config.toml
d_expert = 160
routed_scale = 2.5
lr_router = 0.000218
norm = "rmsnorm"
optimizer = "muon"
max_grad_norm = 0.5
Below are experts of layer 7 (counted from 0) of a mixture-of-experts language model. Rows are named router (the router's row for the expert), gate (a neuron's input weights, with its number), up (a neuron's input weights, with its number) and show model dimensions 56-111. Each number is 50 + 12 x the weight over its row's rms, rounded and kept within 0 to 99.
Before each expert's rows: a language model's description of what the expert responds to. This comes from a sample of Wikipedia text that the model never trained on.

# expert 21
What it handles: Digits and symbols inside geographic coordinates (°, ′, ″), venue words like Stadium, Memorial, Peak after at, and sports-table pipes.
router:52 63 40 60 51 42 28 56 30 43 53 58 40 67 53 61 38 61 44 35 38 52 42 49 43 64 48 66 59 52 39 59 54 51 36 39 27 62 42 51 52 46 59 46 68 58 45 58 53 48 52 63 48 71 62 59
gate0:62 59 50 50 47 70 59 62 53 55 54 55 52 53 53 33 37 44 42 57 32 26 52 48 44 51 34 41 73 68 52 39 49 54 52 37 42 44 47 50 43 80 45 36 42 09 41 51 41 71 54 55 40 56 52 53
up0:57 58 69 54 58 64 73 50 55 42 70 45 40 41 55 57 54 44 48 48 64 55 49 42 62 33 56 78 60 60 46 69 45 27 53 56 23 35 39 28 49 42 64 45 46 53 55 70 53 60 46 71 56 47 65 41
gate1:36 48 41 52 65 56 47 56 45 53 74 64 48 23 49 36 57 50 39 65 62 41 47 74 51 55 53 57 68 36 48 43 38 36 66 51 61 45 35 42 60 79 67 52 33 18 32 50 23 67 48 21 36 61 40 61
up1:61 68 71 46 42 63 66 58 52 55 32 70 54 41 51 62 65 25 38 42 55 50 49 50 48 42 65 52 68 67 54 50 42 75 63 57 53 44 58 50 65 55 36 53 68 56 39 28 39 49 63 53 42 44 50 56
gate2:49 44 66 49 28 47 33 59 41 50 38 50 61 66 77 57 32 52 46 58 53 47 52 31 40 80 38 55 44 40 41 57 30 58 69 56 47 47 28 67 45 28 54 26 46 71 52 51 55 63 63 25 64 46 57 56
up2:61 37 46 41 45 49 58 43 58 27 38 59 35 45 56 56 53 88 41 62 32 52 54 51 46 31 63 50 42 52 52 40 35 48 50 68 44 50 59 70 56 67 43 33 35 63 34 63 64 40 64 51 56 59 53 48
gate3:67 69 56 40 49 52 50 63 52 49 72 62 48 55 48 63 40 39 50 57 53 41 29 51 73 46 46 54 37 67 45 30 59 36 47 62 49 53 37 45 42 53 59 36 62 48 41 47 51 53 25 08 70 42 33 70
up3:57 64 47 61 33 52 39 60 45 37 39 15 54 18 29 62 63 50 34 40 62 58 41 57 51 54 38 19 51 24 50 53 54 37 32 26 44 62 27 44 61 37 25 53 45 72 46 52 49 49 50 33 61 44 61 63
gate4:17 37 36 65 34 44 53 66 40 57 45 59 43 60 47 65 58 39 49 53 40 62 44 59 75 34 62 59 16 51 35 83 49 53 64 33 26 68 60 37 38 58 50 63 50 51 57 30 66 47 47 22 49 32 47 89
up4:55 43 47 34 40 54 54 57 49 54 26 47 52 52 62 53 59 44 59 55 52 52 63 59 40 63 41 41 63 38 63 22 47 62 62 46 44 56 61 69 53 53 74 60 61 68 61 58 25 43 60 67 41 57 60 56
gate5:54 49 40 60 45 49 53 48 63 59 33 15 57 75 66 27 65 31 53 30 43 48 35 64 38 24 71 47 32 46 46 42 57 55 45 43 68 40 55 39 72 43 42 51 62 43 55 47 66 48 34 75 43 42 76 48
up5:45 36 52 43 65 31 70 43 57 44 74 77 35 51 29 64 71 61 45 46 50 42 48 45 36 43 67 44 55 53 55 55 51 40 42 44 28 50 43 56 69 46 74 47 47 64 52 52 39 36 53 43 50 60 37 42
gate6:59 50 53 43 49 66 37 55 43 80 48 46 66 79 44 50 83 70 40 37 39 47 45 37 25 53 41 57 42 48 62 48 54 30 39 57 47 29 54 37 41 35 28 33 29 59 32 51 29 45 40 31 44 62 64 57
up6:54 30 54 38 70 42 64 51 38 60 59 91 47 46 47 48 45 65 59 47 45 56 49 23 34 43 51 56 41 39 42 63 46 67 61 40 62 60 42 62 50 46 45 52 41 56 60 37 40 68 75 49 25 71 54 54
gate7:53 27 49 57 50 23 54 40 49 56 51 66 34 55 43 75 34 70 54 74 33 71 51 66 62 35 62 70 41 33 64 54 27 53 59 48 58 49 43 54 33 15 51 42 58 53 43 53 62 63 57 77 62 48 47 43
up7:47 51 50 66 55 43 39 53 45 48 44 54 36 53 45 43 43 52 50 62 52 45 42 42 42 50 35 60 33 76 66 44 42 39 12 50 72 80 36 50 57 34 37 67 33 63 24 63 42 44 71 83 34 26 49 43
gate8:38 47 18 56 53 33 46 53 47 47 32 66 45 54 34 44 54 48 42 61 52 71 38 70 47 63 54 52 51 39 58 38 49 68 41 52 63 61 24 61 51 59 52 51 52 81 35 78 46 81 43 51 34 56 56 54
up8:46 48 68 41 56 51 69 71 60 65 33 48 64 55 61 49 61 32 38 46 61 50 38 38 55 55 39 55 65 60 56 30 59 36 47 40 45 57 23 33 60 33 63 62 60 54 33 50 51 66 54 64 60 32 58 56
gate9:55 48 74 47 55 59 54 50 46 47 46 47 38 44 57 66 38 57 34 28 37 52 36 54 46 51 32 45 34 61 55 52 31 50 44 33 32 37 47 39 72 67 53 64 14 55 55 61 58 60 49 66 66 53 71 38
up9:47 55 55 34 41 53 51 58 39 49 34 53 51 50 44 33 57 45 55 38 60 43 42 56 45 40 72 61 46 55 77 41 45 33 50 55 19 44 36 53 48 43 60 49 38 34 42 56 45 45 57 72 44 47 59 43
gate10:49 36 66 24 55 66 33 54 51 57 53 47 32 65 54 74 54 42 50 26 66 39 51 42 41 22 47 51 45 64 62 63 46 52 46 49 24 30 28 41 64 46 28 37 35 47 65 66 57 52 38 48 55 55 55 71
up10:49 37 71 55 46 34 54 63 62 47 50 35 52 53 49 65 52 47 62 49 50 39 35 46 71 56 42 59 56 38 69 42 55 63 56 61 18 47 54 58 57 53 64 51 57 55 45 36 62 73 36 66 43 42 34 50
gate11:61 44 50 72 52 54 47 58 53 52 43 37 24 53 54 76 52 48 51 43 58 42 41 40 52 59 46 52 49 57 45 42 37 53 43 30 62 57 35 47 12 42 54 48 45 44 41 67 49 53 58 60 62 38 57 61
up11:54 45 37 50 65 47 52 59 46 33 40 54 46 41 51 53 49 41 29 53 71 68 66 49 43 30 70 32 41 47 46 40 29 28 37 48 47 46 52 50 65 49 56 51 72 60 55 53 32 58 58 52 57 27 35 50
gate12:52 33 39 56 46 55 34 68 58 39 61 74 64 57 19 37 37 35 69 27 55 34 45 54 57 46 44 48 71 76 77 79 53 62 40 33 44 47 49 57 59 44 43 22 85 66 31 42 47 67 49 57 75 60 37 48
up12:36 59 51 74 36 51 53 62 50 67 40 57 36 50 54 61 33 47 34 44 39 68 46 82 29 38 28 44 40 55 39 77 53 47 59 43 56 62 53 45 49 57 67 51 49 54 45 40 35 39 45 63 34 12 35 51
gate13:74 42 42 48 34 45 52 46 64 57 75 46 59 56 63 55 33 51 59 39 54 58 35 23 51 41 31 35 44 33 55 50 46 30 32 36 60 49 49 41 43 35 50 40 63 55 41 61 47 41 66 39 38 55 59 40
up13:71 56 59 60 40 49 49 50 50 43 59 75 71 45 32 55 40 56 27 32 57 57 52 60 62 40 35 53 63 55 52 47 54 31 55 35 62 52 59 59 26 58 49 57 41 66 51 58 44 47 54 55 43 54 49 49
gate14:39 46 46 49 46 43 26 58 48 59 42 30 53 48 38 76 49 52 34 44 70 62 61 47 60 50 61 47 65 59 52 57 52 36 56 58 57 63 45 45 39 64 38 42 38 49 45 64 63 63 34 50 36 29 55 69
up14:40 62 76 60 64 60 45 48 49 35 39 59 65 55 39 63 30 51 45 54 37 55 48 52 50 44 40 54 61 68 30 37 36 52 78 43 51 59 45 42 56 42 55 46 63 67 66 45 50 50 58 50 42 29 41 60
gate15:66 47 48 60 50 58 50 69 41 48 38 55 47 43 72 53 16 73 45 58 55 54 34 66 39 24 46 56 78 44 72 79 52 39 48 61 57 50 33 28 56 49 66 36 60 61 46 49 31 51 46 74 42 58 74 41
up15:46 45 53 38 53 49 55 38 52 81 74 54 39 63 41 32 39 62 52 32 55 68 29 64 60 59 38 47 16 69 35 63 69 59 42 56 38 49 50 25 66 41 27 54 58 60 41 84 53 58 48 60 32 66 46 58
gate16:53 48 50 58 81 30 30 66 34 61 42 56 53 48 51 40 48 68 47 58 47 66 36 45 62 62 51 45 49 48 45 67 70 54 42 51 53 56 55 53 62 60 20 39 53 16 51 39 29 69 46 52 28 75 44 57
up16:29 60 49 72 33 49 57 50 56 69 48 46 54 41 52 51 58 51 79 47 50 48 49 38 55 47 36 44 53 61 61 74 63 39 41 31 44 66 41 61 50 54 39 32 49 42 65 40 45 58 61 48 20 36 59 44
gate17:43 41 53 54 55 51 36 64 60 45 75 62 53 54 35 52 39 51 51 51 57 79 40 75 41 38 62 36 46 48 44 70 52 46 36 43 35 32 51 61 63 46 33 31 65 56 60 46 81 55 62 43 59 58 51 56
up17:63 46 46 45 57 42 29 46 63 35 51 47 60 34 46 57 55 52 42 55 46 57 61 31 47 68 55 35 32 57 53 33 53 66 52 68 40 57 46 58 65 31 57 45 53 56 62 44 46 65 64 45 48 54 61 59
gate18:25 36 49 79 40 22 36 58 43 36 45 78 39 63 64 48 59 48 45 43 46 61 34 48 38 60 33 69 51 65 44 53 46 52 60 58 56 29 56 44 45 41 59 74 54 31 78 49 43 33 53 64 75 55 53 46
up18:55 54 62 45 19 50 42 45 57 50 54 49 54 47 74 54 46 50 41 41 51 63 54 44 48 59 45 58 80 35 65 38 39 33 34 47 59 60 52 43 23 53 49 43 69 64 48 35 56 28 62 41 72 46 44 54
gate19:50 46 59 62 55 71 38 41 46 49 77 52 40 49 61 46 37 47 65 50 47 42 42 46 47 57 55 51 37 49 57 50 55 46 37 51 62 55 27 52 38 47 44 43 56 46 53 34 71 18 45 28 41 29 48 32
up19:54 42 55 47 60 33 59 70 38 45 49 56 44 53 34 31 65 70 34 53 47 54 39 55 63 63 71 48 34 54 38 60 57 57 37 61 71 52 54 52 38 40 27 64 45 40 30 74 58 43 31 55 47 58 72 45
gate20:56 59 54 45 59 50 61 63 59 55 48 40 37 60 52 58 58 45 43 48 57 33 35 43 46 60 33 62 50 52 35 47 59 63 58 36 52 54 50 37 59 46 60 36 43 79 63 41 74 51 62 38 23 80 36 49
up20:67 56 49 44 57 61 49 47 40 61 43 56 53 53 53 38 46 72 46 64 59 68 47 70 57 42 54 50 54 64 39 45 51 51 31 72 50 45 57 62 66 55 59 42 44 62 52 52 50 38 41 46 36 58 61 43
gate21:83 52 55 42 55 63 37 52 62 64 45 51 50 50 42 23 50 54 38 51 33 66 29 50 51 34 62 66 62 57 72 62 67 52 60 59 39 60 49 65 59 44 65 44 52 34 45 38 53 60 30 34 48 44 43 44
up21:43 57 31 44 52 44 65 53 42 30 68 67 60 31 49 55 71 63 65 40 44 66 49 56 51 65 34 50 44 40 48 60 38 45 48 43 71 47 35 52 73 29 28 70 55 47 34 64 24 38 49 23 36 37 65 73
gate22:68 53 52 59 46 51 64 59 58 58 57 35 35 63 56 45 37 54 57 62 33 37 43 39 53 51 51 34 48 67 36 50 66 67 78 60 76 28 67 57 57 26 68 32 50 42 46 36 42 43 49 63 41 55 48 63
up22:34 60 70 50 32 52 57 44 46 62 39 61 39 30 40 41 54 60 49 42 62 58 58 48 66 70 47 43 28 34 67 63 52 58 54 60 36 68 25 65 48 52 72 43 35 42 58 51 45 48 35 56 33 51 51 41
gate23:49 32 49 51 47 40 48 61 43 53 45 46 48 68 44 52 64 54 72 25 32 50 43 60 53 45 54 56 85 56 67 36 50 50 53 54 50 42 33 74 60 76 50 62 55 60 61 65 68 55 73 41 57 47 51 45
up23:51 40 42 46 48 46 55 40 49 45 66 51 36 44 59 35 50 37 54 37 59 66 52 48 55 39 82 59 57 51 54 76 65 55 57 52 70 43 43 32 39 48 45 53 45 54 50 50 52 38 56 38 53 49 40 55
gate24:50 56 48 41 40 43 70 52 54 45 74 43 31 75 42 31 44 34 51 39 39 53 46 78 50 58 51 70 32 34 65 41 46 40 58 51 41 54 44 39 58 50 62 40 57 89 44 58 66 33 71 45 46 52 52 49
up24:44 49 50 59 64 64 73 40 49 25 42 38 57 50 37 59 64 57 42 59 55 56 52 49 64 66 54 52 35 63 46 47 61 46 50 59 69 53 24 36 47 61 41 20 59 34 67 53 32 63 67 45 59 56 36 55
gate25:51 52 59 45 59 43 51 57 30 56 58 58 70 31 36 60 58 72 41 63 37 47 35 54 51 60 59 61 46 47 46 43 52 39 39 32 67 55 49 36 43 47 38 59 75 39 49 67 50 58 55 49 52 64 40 57
up25:44 51 47 32 60 35 58 38 40 69 27 49 34 41 51 58 64 40 36 72 47 52 62 41 59 31 40 42 51 53 63 48 55 50 51 50 53 68 44 55 41 40 47 45 48 45 23 66 56 72 51 59 41 45 58 64
gate26:50 40 47 50 42 36 36 54 46 64 56 40 40 35 48 32 48 37 48 53 52 41 30 56 43 33 41 56 46 40 40 48 65 46 53 46 58 30 58 38 49 61 37 34 33 79 48 76 33 34 55 65 70 48 44 69
up26:43 50 36 77 55 53 50 50 33 48 39 47 69 47 77 70 62 70 43 51 54 51 67 33 38 44 78 60 31 37 49 58 59 44 41 49 71 58 52 49 56 38 52 54 58 65 60 54 29 58 34 40 57 40 46 38
gate27:40 44 25 61 44 59 54 48 47 63 71 29 45 69 55 44 42 61 32 41 54 61 44 58 60 58 43 59 47 53 48 44 41 60 52 50 53 37 46 36 39 55 50 81 64 45 64 41 48 41 59 65 49 61 31 42
up27:37 32 51 38 60 45 48 45 46 42 47 62 70 53 52 55 64 54 46 64 80 42 35 77 41 65 63 55 36 45 39 54 41 21 44 31 39 51 40 44 55 37 56 65 57 26 27 52 59 38 42 77 66 54 48 23
gate28:62 51 55 56 54 48 21 74 49 41 41 72 47 48 58 45 41 32 54 37 62 48 48 51 52 49 60 49 64 45 44 39 67 39 49 45 67 42 50 44 46 39 68 47 65 31 56 44 42 62 50 70 60 62 79 48
up28:63 69 63 26 30 67 51 50 54 50 46 35 50 33 48 46 32 47 54 55 59 46 42 44 34 65 56 29 45 42 34 49 45 42 44 64 47 55 67 59 51 55 47 45 48 52 32 49 43 52 54 43 65 42 26 61